config.toml
hidden_act = "squared_relu"
router_score = "sigmoid"
routed_scale = 2.5
norm = "rmsnorm"
beta1 = 0.95
Below are experts of layer 2 (counted from 0) of a mixture-of-experts language model. Rows are named router (the router's row for the expert), up (a neuron's input weights, with its number) and show model dimensions 0-255. Each number is 50 + 15 x the weight over its row's rms, rounded and kept within 0 to 99.
After each expert's rows: "gets" lists some tokens that make up at least twice as much of what it gets as of all text. This comes from a sample of Wikipedia text that the model never trained on. Tokens count by the router's weight.

# expert 56
router:43 59 43 52 36 51 48 24 22 62 67 61 77 29 49 36 26 45 48 43 45 51 28 59 71 30 68 32 50 61 70 58 50 56 70 45 41 60 32 60 48 42 40 43 53 78 45 61 52 77 28 64 62 53 39 58 68 69 49 73 25 40 30 41 60 75 08 56 27 31 63 45 34 62 22 41 34 49 64 41 56 55 45 39 32 16 55 46 51 57 50 39 49 55 52 69 37 49 43 75 65 50 40 76 71 63 55 45 33 51 66 41 66 35 72 36 28 64 31 66 47 64 49 14 71 73 55 28 55 73 69 38 53 62 66 49 28 30 45 52 79 36 56 41 35 40 37 52 53 43 17 78 71 52 74 35 65 90 42 37 40 60 40 47 60 40 54 66 41 52 32 59 52 39 10 60 58 46 59 50 45 52 51 46 58 62 67 52 59 23 50 51 65 43 62 41 39 43 44 17 34 29 41 67 53 49 71 38 29 41 23 62 25 71 35 36 61 53 68 42 31 52 55 51 61 45 42 75 85 53 17 53 39 51 59 69 43 25 55 54 56 53 66 45 35 44 54 35 52 41 60 50 44 76 23 54
up0:77 33 47 62 31 28 53 64 58 68 49 60 34 41 57 48 41 56 34 59 54 32 39 49 51 43 35 56 22 44 50 67 33 55 68 74 36 46 43 32 48 54 51 52 52 40 54 57 66 58 27 64 25 54 55 44 64 60 73 45 66 33 65 60 11 61 44 39 56 57 20 36 47 58 45 76 38 41 67 58 52 58 69 46 53 66 44 71 31 56 13 53 44 58 48 49 64 37 44 50 52 43 57 79 78 43 84 55 50 54 43 55 42 49 73 57 38 22 43 76 26 40 31 61 58 69 74 63 32 48 45 72 29 61 13 68 47 38 89 77 26 68 47 35 44 33 50 55 60 41 63 63 44 31 63 25 39 60 63 59 25 78 43 65 40 48 69 77 23 66 79 44 77 52 66 41 35 32 47 69 55 66 41 49 48 64 50 61 53 24 55 54 38 66 52 36 57 18 47 74 41 66 48 37 42 50 46 52 60 56 58 34 75 65 39 53 91 30 58 57 46 52 75 37 74 49 73 63 55 60 33 66 31 87 52 49 30 34 47 26 42 43 47 43 36 52 38 38 61 47 40 49 29 60 53 67
up1:53 65 47 92 52 39 37 25 40 57 30 30 22 46 56 58 55 44 51 43 76 43 70 27 35 67 62 51 45 61 74 62 65 25 45 48 51 47 37 49 25 58 58 38 19 43 48 35 47 57 52 78 41 32 44 74 45 65 68 46 44 56 49 32 53 45 63 59 61 27 46 33 08 61 50 60 52 73 69 30 52 37 50 40 48 59 66 39 27 39 30 61 36 61 53 31 36 48 59 63 67 20 61 66 48 31 51 23 47 84 58 70 37 54 13 49 34 62 53 38 45 00 58 54 46 56 43 64 49 47 52 53 51 47 40 42 51 37 36 57 59 62 32 42 45 24 75 55 64 53 48 13 59 52 32 40 50 64 68 55 28 52 33 54 61 92 64 70 64 30 54 57 44 53 23 53 38 47 65 23 40 31 61 53 73 48 82 51 29 73 33 64 56 33 43 40 75 39 36 65 40 35 50 51 49 40 38 67 62 22 41 53 58 52 41 65 73 48 43 61 73 54 43 42 41 71 37 56 37 46 42 61 55 52 33 58 45 55 67 80 50 50 71 74 26 73 50 55 50 61 54 32 42 38 23 39
up2:96 56 46 45 17 48 51 53 58 45 44 67 63 65 47 31 54 29 19 39 56 56 35 47 46 32 72 65 60 50 58 47 55 60 38 60 31 49 31 70 58 76 71 42 62 23 61 45 48 50 15 64 57 55 34 38 50 28 45 53 48 27 44 15 35 35 67 62 75 62 55 52 50 36 54 46 49 60 39 50 31 45 74 52 60 59 44 66 57 37 51 83 61 48 71 37 06 66 38 62 47 67 49 42 35 42 69 26 49 49 43 10 60 53 37 85 27 74 54 35 57 60 71 40 40 49 49 47 28 52 72 61 43 73 52 55 51 52 51 70 58 51 55 38 59 53 44 55 63 39 45 43 59 50 63 70 63 41 38 66 55 29 40 48 58 59 61 23 66 41 66 39 83 50 52 56 24 54 59 47 64 57 66 55 63 28 59 72 57 31 86 89 44 62 59 59 59 48 59 59 40 49 26 43 50 87 26 72 46 57 42 51 39 42 57 44 34 52 44 83 47 65 56 80 39 58 64 55 49 42 47 34 68 79 25 62 29 56 37 74 94 32 45 40 55 33 52 42 58 44 43 46 65 47 68 51
gets: ".", ":", ",", ".\n\n", " that", " |"

# expert 105
router:66 31 61 69 14 47 48 31 70 23 71 49 63 26 19 59 46 59 53 69 59 33 38 43 31 49 35 55 31 48 40 71 60 36 82 71 41 56 51 64 74 32 70 39 50 35 74 26 64 65 45 46 55 31 39 47 43 65 76 44 76 33 72 49 61 55 40 57 53 60 47 47 56 49 30 57 28 39 32 65 63 45 53 51 70 55 58 44 36 16 55 34 53 30 52 55 60 71 31 64 60 50 28 58 72 38 53 62 44 68 67 56 58 47 69 72 70 50 60 43 68 44 34 37 44 65 74 58 57 52 38 21 51 62 62 66 53 69 52 64 40 37 54 46 49 28 59 33 63 43 37 36 73 44 66 41 36 41 66 36 58 66 31 67 63 61 42 41 55 94 64 70 69 31 51 53 41 47 53 82 62 43 55 70 47 28 53 25 52 46 54 55 34 64 53 26 51 33 38 32 61 46 40 41 34 66 56 60 57 57 60 70 68 54 62 27 60 44 62 66 36 49 43 61 57 79 65 47 56 59 51 42 61 88 25 43 81 60 28 32 91 67 65 36 49 72 35 44 49 51 68 54 11 27 56 65
up0:60 67 30 48 69 81 39 47 66 73 56 51 42 69 46 50 34 62 70 61 69 55 46 28 28 22 33 55 70 64 35 59 29 33 60 28 72 45 31 56 38 64 41 41 54 58 68 54 21 45 39 50 69 51 37 64 51 53 42 41 73 02 53 38 43 38 53 28 47 49 43 53 51 47 59 43 53 77 35 72 41 32 67 54 49 60 50 66 27 66 64 60 54 40 68 51 54 29 34 61 77 76 39 75 60 62 74 57 73 47 64 34 53 61 61 49 55 24 14 45 65 49 50 69 68 27 43 72 38 64 40 57 51 37 34 46 44 21 57 73 66 46 59 60 36 44 62 41 77 55 45 61 42 48 33 27 67 43 41 37 38 31 76 40 38 53 71 58 13 52 73 49 58 49 40 75 51 37 58 71 27 68 81 49 58 50 63 35 68 67 51 33 49 48 49 52 57 43 53 46 45 25 25 49 36 45 50 65 32 47 49 39 62 20 42 42 69 41 62 64 52 86 69 52 65 65 61 65 67 68 44 70 54 26 50 50 17 33 72 39 49 60 57 57 33 69 61 91 56 48 47 55 58 67 64 43
up1:79 50 71 60 33 30 50 22 61 54 51 68 58 58 27 52 38 39 39 42 39 50 57 42 33 45 35 41 51 46 19 67 38 50 39 69 33 71 51 46 67 47 48 43 63 35 60 56 51 47 43 42 52 29 51 45 40 17 72 23 87 45 54 59 50 69 62 57 40 76 42 67 49 41 34 59 54 50 66 34 56 38 48 53 37 52 59 45 62 28 32 71 65 42 61 44 78 31 44 62 68 65 58 66 53 54 58 34 68 70 40 29 44 35 84 39 58 50 38 65 31 62 50 55 46 62 37 48 62 36 51 41 70 64 16 54 30 53 56 78 49 46 66 29 50 40 61 64 63 36 77 32 58 33 31 20 20 54 40 43 64 71 39 28 51 60 68 42 28 42 57 77 82 41 73 63 57 84 40 88 53 56 24 62 74 26 72 45 60 38 54 75 55 39 51 50 49 49 39 52 49 37 49 31 53 83 54 53 46 49 59 49 20 60 37 48 54 51 21 61 32 55 33 73 37 36 45 38 74 69 21 40 43 66 78 50 38 33 58 30 32 38 62 44 65 45 38 43 42 71 45 79 51 34 29 57
up2:29 55 27 44 10 35 48 45 44 48 17 54 54 35 70 53 25 53 79 51 43 59 05 48 35 81 26 47 59 62 54 62 23 50 81 60 59 51 27 47 38 38 68 36 36 30 43 62 58 45 28 58 58 67 46 50 58 52 52 55 66 36 84 82 53 61 35 58 62 57 51 36 54 37 53 59 60 47 65 36 46 69 48 52 44 39 60 33 87 77 52 53 43 62 36 35 64 65 40 69 47 49 59 53 65 64 57 50 44 49 84 55 60 66 76 68 39 66 42 57 45 23 64 29 43 49 50 15 31 65 38 45 51 74 64 30 41 55 52 61 52 34 45 41 45 53 66 58 44 66 78 31 48 67 39 66 28 53 30 54 63 32 45 43 45 48 38 61 31 69 18 56 69 50 49 75 63 57 51 48 59 29 42 63 71 82 49 57 71 56 59 39 52 55 55 57 48 39 39 53 73 66 53 66 61 61 40 42 61 59 36 44 51 69 49 69 49 55 55 64 31 36 64 50 53 53 51 47 48 49 61 43 47 44 27 54 72 27 61 58 57 62 85 61 46 53 30 81 70 26 92 82 83 44 43 28
gets: "ing", "s", "an", "es", "ia", "as"

# expert 109
router:35 43 41 88 32 55 54 39 43 58 50 41 63 57 55 20 46 55 61 39 60 47 45 53 52 70 33 53 35 23 40 57 39 79 49 46 33 65 75 51 57 38 44 20 69 68 30 69 64 38 21 50 61 47 54 67 57 72 38 53 62 43 41 48 31 44 49 27 34 70 32 49 17 48 36 43 39 68 68 46 73 65 50 31 43 67 60 41 41 19 40 34 34 55 37 23 55 28 45 67 43 21 60 42 46 52 39 34 66 55 50 52 33 58 77 70 19 45 51 32 59 54 22 22 61 44 59 41 61 41 44 49 67 59 55 49 63 30 57 68 56 63 04 49 36 18 00 46 27 70 56 59 33 46 58 57 43 43 32 45 44 47 43 51 58 79 45 52 49 57 52 51 58 90 66 50 57 65 71 79 55 47 44 29 38 38 45 44 61 41 62 38 51 42 36 58 38 66 27 64 50 61 28 43 43 29 51 35 67 20 41 57 41 67 46 32 47 37 43 27 38 31 18 47 76 45 50 37 79 55 44 73 64 67 40 46 56 41 46 45 45 45 49 59 38 41 47 50 45 65 57 65 31 47 15 74
up0:81 66 69 79 51 77 40 43 51 43 40 49 37 56 55 37 56 41 64 51 22 56 49 35 43 34 34 37 65 48 55 88 52 69 55 41 45 85 89 42 58 63 66 30 48 45 73 44 51 37 24 84 53 23 45 59 46 66 32 38 42 56 26 67 42 52 41 51 78 55 36 68 70 44 34 28 33 38 53 06 47 40 38 29 55 64 56 72 37 45 51 37 28 56 44 10 48 49 52 97 34 62 60 38 43 44 42 63 57 40 60 49 25 67 48 51 62 30 51 33 64 53 45 47 36 52 63 55 51 65 72 30 85 36 49 35 36 35 85 65 33 34 65 34 43 25 29 65 56 41 44 44 57 59 61 72 43 29 24 51 47 38 60 49 19 46 55 44 47 46 50 77 65 79 54 51 63 62 58 61 57 48 26 33 52 39 51 59 25 46 62 47 62 47 31 35 53 41 48 61 52 37 51 53 30 50 33 49 55 62 58 33 62 64 62 64 62 75 43 73 45 56 48 55 67 69 56 66 86 58 29 49 62 35 35 15 66 48 49 48 63 55 58 58 67 64 48 40 56 61 59 73 41 48 38 60
up1:55 52 38 50 25 23 49 31 51 44 55 31 67 41 54 40 19 29 43 59 39 78 23 51 21 52 28 86 25 38 60 37 69 59 49 37 49 41 38 43 35 23 36 45 52 42 48 56 52 75 79 72 58 33 47 58 35 54 64 42 74 47 30 60 60 62 73 30 31 70 41 68 43 57 43 40 60 41 48 33 40 33 59 27 37 41 72 41 39 24 40 49 73 26 53 62 59 60 52 51 75 50 40 48 57 57 43 63 50 83 61 61 78 49 60 48 56 41 46 38 45 65 39 29 54 52 42 38 76 54 38 54 53 54 30 51 64 52 60 39 32 54 53 63 50 20 42 47 52 48 52 57 49 57 37 23 65 49 38 47 56 55 47 45 41 72 59 44 84 41 56 30 50 46 52 45 47 44 71 56 58 71 46 31 30 44 30 47 74 27 34 37 41 39 29 69 42 40 43 85 34 55 44 66 58 66 29 37 45 57 23 41 79 53 52 70 43 49 43 36 55 27 45 41 26 61 78 80 58 23 25 44 68 90 48 37 59 45 58 31 76 30 31 86 72 50 43 37 63 25 63 54 41 53 81 57
up2:56 68 63 14 40 49 50 41 58 47 43 57 62 31 45 31 40 72 55 75 52 52 67 13 45 54 64 61 33 48 65 33 31 10 58 76 70 22 69 59 58 40 59 54 58 47 75 58 53 55 23 45 51 42 56 76 77 25 54 44 31 38 53 67 58 41 71 29 43 58 42 42 71 54 56 57 46 41 46 33 43 25 34 36 38 64 74 42 21 36 50 50 75 48 32 58 49 49 08 21 70 66 31 89 63 63 66 34 34 58 84 56 39 47 70 36 55 43 28 70 43 34 45 52 53 35 68 53 28 61 48 43 53 32 56 52 43 52 56 77 19 38 56 63 55 39 72 43 47 71 61 59 63 59 44 64 50 56 62 41 53 42 57 52 59 28 70 43 60 88 76 54 55 51 61 50 56 49 68 57 40 53 37 50 35 42 49 62 66 52 51 33 59 63 45 21 32 34 55 61 17 25 57 43 50 56 50 36 35 54 50 50 61 30 57 33 71 56 38 44 65 50 34 45 38 57 40 41 35 21 35 64 25 12 59 45 46 67 69 74 52 48 58 62 35 52 39 48 33 52 75 67 63 33 61 21
gets: "\n", " |\n", "ing", ")\n", "ed", "um"

# expert 19
router:50 34 83 67 31 23 33 24 77 46 47 37 60 56 38 42 63 58 32 60 41 70 52 33 36 43 65 47 73 62 41 67 85 51 33 51 37 27 61 47 62 43 80 61 33 71 71 44 64 44 52 56 71 59 48 56 51 55 26 66 52 50 32 68 55 43 48 34 47 73 40 33 64 38 29 33 50 51 59 29 53 84 72 59 57 48 50 63 65 32 58 52 59 74 25 61 42 39 33 54 52 37 47 32 46 40 48 59 44 79 49 44 52 29 54 19 28 46 15 27 51 58 12 61 36 63 52 54 59 56 29 77 41 46 46 34 58 29 54 70 46 41 57 51 36 26 63 29 57 47 59 64 33 80 27 62 92 55 54 62 43 29 56 47 72 56 63 69 54 61 63 73 71 28 55 42 34 39 78 46 46 59 59 56 45 48 39 48 71 39 44 66 62 59 58 53 58 40 38 40 31 69 68 43 33 42 33 56 38 58 59 42 56 29 75 36 34 22 23 22 61 68 37 40 61 70 53 52 04 32 44 34 43 60 35 57 50 51 36 49 51 34 59 64 44 29 50 45 56 52 66 71 44 44 75 47
up0:51 79 46 42 50 31 50 49 66 32 51 38 41 69 30 60 61 67 47 56 68 43 38 44 41 42 65 58 71 73 59 38 43 66 35 46 64 58 46 65 37 49 46 71 45 38 48 33 30 53 79 72 59 41 68 31 48 41 67 51 44 58 50 63 60 49 48 54 62 45 54 86 71 52 71 79 93 79 35 59 31 25 63 42 55 29 60 72 38 54 68 46 99 68 44 19 45 66 47 79 57 75 70 43 71 76 54 39 62 17 34 66 43 55 45 51 45 44 42 53 40 76 83 67 38 63 44 37 29 55 42 43 58 23 81 26 45 59 42 67 63 58 85 53 61 34 47 44 68 56 72 71 57 52 70 13 64 38 36 64 48 43 59 68 48 59 54 61 64 41 43 49 27 56 67 58 38 53 38 61 73 60 59 53 52 43 47 45 82 33 50 70 68 37 49 33 39 46 32 69 31 48 24 77 45 33 21 62 42 51 60 36 37 37 43 67 58 69 37 68 64 73 66 39 50 49 64 47 41 52 50 38 48 67 67 48 29 49 58 61 64 47 32 34 43 51 49 51 52 73 59 61 46 63 59 68
up1:31 19 38 58 26 30 39 35 61 38 47 31 66 62 39 29 72 39 55 46 72 47 52 55 57 57 67 65 10 65 47 47 61 83 81 25 54 49 53 40 40 44 44 43 62 69 52 64 55 40 36 53 62 20 34 49 36 45 41 30 52 54 80 80 17 35 56 87 43 83 30 40 39 73 75 77 51 30 52 85 44 47 58 37 61 46 58 37 49 67 49 23 67 46 51 16 48 52 40 62 45 50 38 46 63 44 62 39 58 32 45 42 42 33 47 48 44 67 35 54 79 77 66 42 44 32 20 28 32 33 75 49 23 35 37 58 29 53 27 50 54 73 36 58 40 28 48 60 63 62 36 31 61 72 60 64 39 44 32 53 63 73 77 35 13 65 47 42 43 38 79 58 53 38 64 39 60 51 49 68 48 43 40 59 59 65 37 50 47 56 42 41 31 47 46 46 47 41 70 83 43 51 36 63 58 54 87 40 61 23 46 44 32 48 53 55 51 45 71 41 51 56 57 62 45 48 40 49 68 51 52 54 60 65 69 44 48 41 87 48 27 60 62 43 39 47 36 58 33 62 61 63 51 58 67 37
up2:45 52 59 41 49 50 73 65 44 54 50 38 44 42 40 24 64 27 56 59 68 29 62 28 30 52 37 60 46 47 38 52 34 34 63 58 41 55 62 67 67 51 61 35 62 34 44 54 46 60 21 76 57 52 55 49 50 77 65 34 42 22 64 48 28 79 51 62 67 24 34 43 36 52 62 53 61 71 21 41 58 82 39 34 69 57 41 32 61 50 44 65 45 53 58 47 36 26 48 15 62 67 52 53 72 35 72 36 47 67 71 53 40 58 46 78 81 61 65 47 45 61 63 35 42 50 35 60 49 33 42 41 82 60 55 79 32 22 43 62 36 71 25 63 53 53 56 48 50 99 49 57 27 50 71 42 25 52 26 58 36 47 62 67 48 39 70 56 61 40 47 56 25 54 53 47 69 65 35 65 63 45 63 58 36 10 44 52 31 72 73 60 52 36 35 36 38 32 68 39 48 45 34 51 50 47 60 52 45 74 54 36 34 58 31 71 71 67 79 38 67 39 64 63 34 58 51 55 53 53 48 41 35 28 50 54 46 46 49 58 60 65 20 77 74 51 43 65 38 31 46 32 50 72 35 56
gets: "i", "a", "on", "u", "e", "in"

# expert 40
router:05 56 60 55 43 76 77 63 53 60 42 57 61 53 60 41 49 84 26 53 63 22 41 56 60 62 49 53 52 52 38 43 48 58 28 30 58 30 32 50 45 46 56 78 25 36 45 40 65 49 15 35 59 53 42 51 38 28 56 66 40 25 55 33 45 48 62 38 60 00 48 40 23 47 39 51 39 35 15 47 39 55 51 47 37 58 36 26 58 55 73 53 49 44 44 39 49 70 33 51 99 88 62 64 29 52 46 51 66 38 46 54 51 56 40 80 27 45 57 40 51 51 40 47 62 69 50 46 48 53 44 29 43 70 33 39 54 66 67 61 30 56 42 31 45 61 49 42 77 45 58 60 46 39 55 48 72 47 52 24 28 78 47 43 45 32 77 61 34 72 56 54 55 24 44 50 42 62 56 61 46 32 53 46 45 18 37 56 41 26 60 68 27 44 35 29 27 56 42 59 50 63 54 63 59 35 67 37 47 60 45 74 45 31 58 45 38 44 54 21 45 47 41 53 33 28 46 53 63 47 56 71 21 52 52 11 26 43 60 35 33 57 41 64 76 23 54 36 32 44 81 54 24 63 55 41
up0:27 54 27 35 43 18 54 41 67 53 55 46 66 90 43 52 78 45 35 73 57 35 59 49 36 62 61 44 43 60 82 38 49 52 45 68 65 41 57 67 19 60 43 64 51 43 45 66 56 48 70 67 62 68 55 53 31 86 73 41 48 52 54 83 38 47 42 52 56 35 49 38 46 63 43 53 79 69 36 67 49 11 35 41 51 28 56 53 32 63 63 39 51 46 63 24 49 63 28 64 48 63 41 65 78 58 66 62 53 31 29 56 39 53 54 31 40 54 67 50 47 58 73 43 46 74 32 45 41 42 63 18 63 19 67 47 38 46 50 64 75 89 73 58 69 42 42 65 62 70 60 77 53 72 60 48 57 70 57 60 25 38 69 67 62 14 79 47 43 44 51 60 42 41 47 37 46 64 51 40 52 59 64 59 46 44 47 43 41 57 61 61 73 55 35 32 76 36 26 40 28 50 59 37 32 50 23 77 24 32 50 45 64 48 62 59 40 67 52 50 40 79 50 52 25 44 23 34 36 41 48 71 49 37 63 56 29 47 53 57 56 61 19 48 33 50 60 68 37 64 79 49 67 67 41 51
up1:77 55 56 48 42 58 81 39 61 67 56 44 25 48 67 26 62 55 37 59 71 55 78 38 55 70 35 58 30 33 57 61 62 62 59 71 41 65 73 51 81 44 48 34 91 42 44 82 56 61 47 28 32 29 23 57 58 52 69 38 59 38 40 44 33 49 32 57 54 71 56 47 17 72 53 54 20 47 59 34 35 69 71 44 58 37 53 54 54 33 42 41 46 56 50 31 75 38 47 51 53 29 57 73 40 60 59 58 37 32 60 36 57 63 40 51 43 44 52 60 59 32 56 55 47 33 60 56 47 43 51 27 29 36 59 41 30 40 80 36 60 45 43 40 83 37 45 75 38 42 59 49 48 48 39 42 33 46 74 60 42 39 68 59 66 36 74 65 58 76 55 53 60 37 56 46 68 97 46 72 62 59 45 53 57 61 67 73 68 42 68 53 59 36 56 43 73 38 64 26 30 59 15 51 47 60 51 49 52 47 61 22 18 54 30 65 57 28 48 57 49 60 42 34 39 48 39 63 60 29 49 63 50 69 49 47 28 46 78 44 53 16 57 24 57 99 51 51 40 72 65 57 38 57 45 67
up2:46 49 28 45 38 34 56 37 57 52 71 43 47 37 48 34 27 47 55 69 29 55 57 34 20 31 41 49 33 58 43 45 43 71 82 69 46 42 43 37 51 50 63 31 52 56 60 50 54 61 42 30 23 41 54 49 43 69 56 29 55 24 37 68 49 45 49 66 51 58 17 51 56 99 43 72 50 47 76 50 75 48 58 56 64 65 64 73 66 59 58 38 45 71 56 50 55 91 25 19 50 24 36 37 59 53 60 42 52 81 61 48 32 48 72 35 63 50 29 70 63 44 53 43 37 51 76 53 45 74 45 64 58 23 46 53 27 56 71 69 56 49 47 67 58 51 40 69 55 39 29 74 69 83 66 61 69 72 43 74 70 59 73 38 54 57 56 54 43 59 40 54 49 54 47 73 35 38 87 74 55 38 29 54 61 27 66 50 19 45 49 55 60 29 52 57 39 42 55 24 34 74 51 68 65 64 56 43 47 34 39 43 75 63 50 70 85 61 62 44 47 46 67 54 62 32 48 45 56 23 65 22 17 49 34 47 56 50 42 54 58 61 30 50 39 46 41 33 43 37 80 61 52 54 46 34
gets: "a", "o", "en", "is", "e", "i"

# expert 4
router:77 62 39 44 16 37 41 14 58 41 57 23 41 34 33 48 48 32 40 80 62 26 75 45 22 63 39 30 15 59 52 58 47 66 78 33 50 54 24 61 56 65 54 38 32 49 59 60 47 51 14 42 54 52 46 49 57 52 43 45 49 39 58 50 59 67 53 67 50 65 20 45 60 42 52 57 36 56 52 51 68 60 52 36 61 56 73 44 51 24 24 36 76 49 44 59 56 53 28 48 44 60 60 44 43 46 66 47 42 47 68 68 38 41 73 62 62 27 77 51 78 66 38 35 58 44 56 25 74 48 59 48 63 33 63 29 51 43 22 63 58 91 54 70 52 32 66 32 59 31 27 48 65 76 41 37 61 29 61 83 40 50 39 68 68 59 58 55 44 79 60 36 37 70 76 57 73 35 50 76 52 63 55 43 69 54 64 35 53 61 51 76 42 24 32 30 68 28 42 49 72 41 54 44 62 64 49 77 82 46 58 64 29 52 46 60 51 39 81 48 36 47 69 45 43 30 46 55 57 64 41 32 65 24 44 69 69 28 57 38 35 69 59 51 59 54 53 46 48 58 43 59 37 37 78 35
up0:59 59 39 72 32 62 63 22 38 65 45 61 43 57 68 49 42 25 39 52 56 30 46 47 36 73 34 62 38 37 47 53 45 52 69 42 40 62 47 62 51 94 36 46 55 52 76 32 38 83 41 35 58 49 35 68 41 45 39 49 45 44 25 58 52 58 45 55 40 82 28 46 49 37 62 61 47 58 79 79 49 46 47 65 55 47 86 35 53 46 33 46 45 74 27 72 66 84 54 27 41 63 34 53 27 57 38 78 52 45 70 65 60 42 51 70 55 42 59 34 58 73 44 22 47 59 77 31 19 59 61 36 76 13 48 99 30 44 42 62 53 58 42 52 75 49 55 72 57 39 29 35 55 66 75 48 38 42 34 66 63 41 64 57 25 41 67 44 33 47 69 53 50 47 65 62 67 52 61 45 36 51 44 43 54 48 46 36 58 41 53 19 39 49 66 36 58 51 53 57 31 57 50 62 57 50 43 37 57 44 45 19 78 68 59 47 48 59 60 49 50 15 70 46 77 76 76 58 49 40 45 52 52 42 57 57 53 38 75 44 42 42 90 57 53 61 78 61 50 40 37 44 40 41 60 37
up1:53 45 71 54 32 63 69 39 70 46 74 64 58 53 36 44 52 33 63 40 51 57 53 43 33 55 45 36 32 48 63 70 31 49 46 56 55 40 52 32 66 46 40 43 39 44 48 55 50 60 34 58 58 85 32 30 57 78 66 57 35 33 40 61 84 84 49 28 63 66 44 60 63 58 38 63 42 67 61 39 77 50 56 40 65 38 62 67 52 53 34 46 80 38 22 53 51 54 50 36 65 58 49 93 62 28 40 21 66 47 49 50 75 36 74 31 36 41 42 58 62 17 36 17 46 46 88 36 50 40 57 45 57 50 67 64 51 67 37 63 52 51 56 52 42 65 48 43 47 62 35 56 74 55 67 17 38 51 67 34 93 54 39 40 42 51 49 74 55 52 22 49 55 42 37 40 63 53 55 70 99 50 38 47 67 46 44 43 62 65 52 23 41 59 33 41 64 46 35 87 40 80 36 66 71 60 59 66 36 55 38 50 24 43 22 38 42 57 66 42 51 51 38 62 42 37 18 52 67 51 23 53 30 49 55 28 56 41 47 55 25 67 36 54 57 40 41 40 63 26 56 49 25 37 55 33
up2:27 56 44 60 25 69 51 53 27 58 38 56 43 35 46 64 55 39 77 45 66 34 39 45 51 36 77 43 25 56 67 63 27 45 63 83 84 32 55 46 57 63 74 28 54 41 43 46 52 58 39 31 68 54 57 86 46 41 31 22 75 31 58 69 86 39 80 54 49 65 55 70 44 61 47 35 53 39 30 68 56 60 34 59 72 41 64 54 60 46 39 35 53 50 49 47 56 47 41 08 24 35 70 51 28 69 79 61 56 32 55 35 51 74 30 51 43 47 47 60 34 38 33 28 57 64 43 53 43 52 51 69 44 52 56 27 49 59 96 59 57 65 65 56 28 43 82 42 45 31 52 50 35 52 72 49 63 42 53 41 46 61 46 69 54 56 55 72 72 47 58 54 48 47 41 22 43 40 59 42 48 10 35 43 28 35 70 67 57 60 45 37 52 34 69 43 25 46 45 35 66 27 59 71 49 71 36 67 36 19 35 69 62 48 46 61 45 43 44 42 75 38 78 58 61 39 42 77 55 59 71 45 46 62 41 32 77 54 48 31 32 43 50 13 43 62 60 54 64 43 50 69 60 48 44 40
gets: "ing", "s", "ation", "ers", "ion", "ies"

# expert 75
router:57 44 81 47 43 22 61 35 65 61 55 46 61 34 56 55 62 76 47 54 50 41 68 33 47 53 56 41 56 55 48 63 58 50 60 46 29 49 41 80 72 43 61 47 37 23 45 46 51 47 34 34 56 48 64 69 47 59 24 39 38 48 50 54 51 71 39 55 24 56 35 39 52 29 58 43 28 33 57 67 43 78 60 52 34 42 36 69 43 49 25 33 57 44 29 66 33 59 56 68 77 48 43 56 46 37 44 91 49 61 42 57 28 55 73 63 68 56 60 57 58 55 49 27 67 68 62 54 56 66 30 66 35 45 43 27 37 08 56 60 47 36 50 34 71 33 35 68 72 57 73 91 58 69 35 20 54 83 82 33 46 51 47 43 71 56 64 74 61 91 99 67 51 67 27 55 37 34 57 60 43 43 62 52 45 43 46 63 42 57 56 66 52 45 48 33 58 40 52 43 57 63 58 35 41 43 62 46 73 66 25 43 41 32 60 25 39 70 44 59 33 47 12 65 27 45 40 68 37 50 51 30 62 60 55 65 69 40 26 33 53 74 51 63 65 40 78 33 43 49 52 50 50 54 45 49
up0:68 36 33 76 36 61 35 39 74 44 61 37 39 25 66 40 28 42 62 52 53 46 64 23 42 04 34 76 28 47 42 37 31 37 19 78 39 53 42 33 43 63 51 55 63 63 67 79 52 56 52 53 59 68 61 54 25 51 67 47 66 31 78 56 39 43 48 39 31 23 44 44 49 53 76 36 69 56 49 40 60 31 50 44 37 62 47 62 55 53 49 60 75 61 64 31 42 28 47 49 23 50 53 59 59 37 75 35 53 59 40 28 69 52 52 51 34 56 56 69 72 35 55 40 69 75 28 51 51 47 43 58 40 39 48 49 44 59 40 92 33 65 61 66 66 33 65 69 44 24 42 60 36 86 41 72 60 40 20 65 48 57 19 38 21 36 81 42 43 59 53 37 67 44 35 34 60 64 65 74 60 47 40 46 34 47 37 27 52 56 70 63 66 62 49 46 62 35 44 57 32 54 46 66 74 19 38 46 38 65 48 64 44 47 59 59 71 66 28 60 58 61 56 30 28 43 38 14 47 56 66 65 19 40 61 51 36 53 50 46 32 42 55 50 53 70 52 61 63 43 80 54 58 63 38 26
up1:54 20 73 29 38 54 51 26 74 78 50 52 52 34 69 60 24 53 52 69 68 66 31 44 41 24 45 42 30 30 42 38 62 65 62 64 46 59 52 46 59 21 52 42 61 56 52 49 57 85 68 76 38 57 51 35 36 51 43 58 69 47 67 72 57 63 45 20 53 61 49 78 24 47 28 68 56 55 77 62 25 47 59 18 49 45 65 47 47 46 34 70 61 58 40 45 53 66 35 34 48 51 61 49 47 47 53 66 27 72 48 44 79 23 14 50 58 51 35 60 58 42 66 36 47 52 73 68 23 59 63 46 66 25 61 63 72 55 36 40 34 48 50 37 55 48 52 45 41 51 32 65 48 47 77 79 39 43 84 53 51 12 37 50 41 56 74 34 45 47 64 56 50 50 55 45 51 63 57 46 41 38 73 43 54 61 61 77 44 45 39 20 37 45 55 44 63 51 52 54 55 37 53 60 70 56 49 43 81 37 42 67 58 28 71 37 56 25 53 19 38 59 66 65 80 41 52 75 53 32 47 49 41 56 71 42 50 46 61 89 63 53 73 79 39 56 52 47 76 34 70 46 63 34 54 08
up2:61 47 52 60 46 54 28 53 77 63 52 43 49 81 41 61 17 51 48 43 50 32 34 50 47 77 74 56 41 74 25 58 38 39 56 42 58 59 43 41 33 39 40 56 73 97 48 67 49 49 47 59 44 39 35 39 49 59 73 50 32 39 43 24 47 67 45 35 34 62 32 70 48 66 79 29 56 53 68 28 93 26 58 17 35 53 28 33 47 50 54 32 51 53 54 38 56 52 43 67 52 30 38 68 63 46 54 42 49 28 46 53 56 35 40 65 28 62 29 61 35 45 52 47 40 53 50 65 55 13 71 64 43 56 64 47 49 37 39 64 67 52 47 53 30 28 01 36 42 81 46 45 65 27 58 51 40 27 37 59 52 54 59 47 58 50 61 53 36 81 29 51 37 77 46 52 57 33 49 54 47 36 40 33 64 50 62 67 56 78 53 74 56 61 30 43 27 43 44 87 82 59 54 52 61 77 60 54 68 42 69 16 24 54 65 58 59 43 60 68 61 54 33 90 47 43 52 26 26 47 43 40 38 55 27 49 62 63 50 45 57 38 47 34 28 58 68 67 58 48 73 51 40 43 49 39
gets: "s", "a", "es", ")", "us", "as"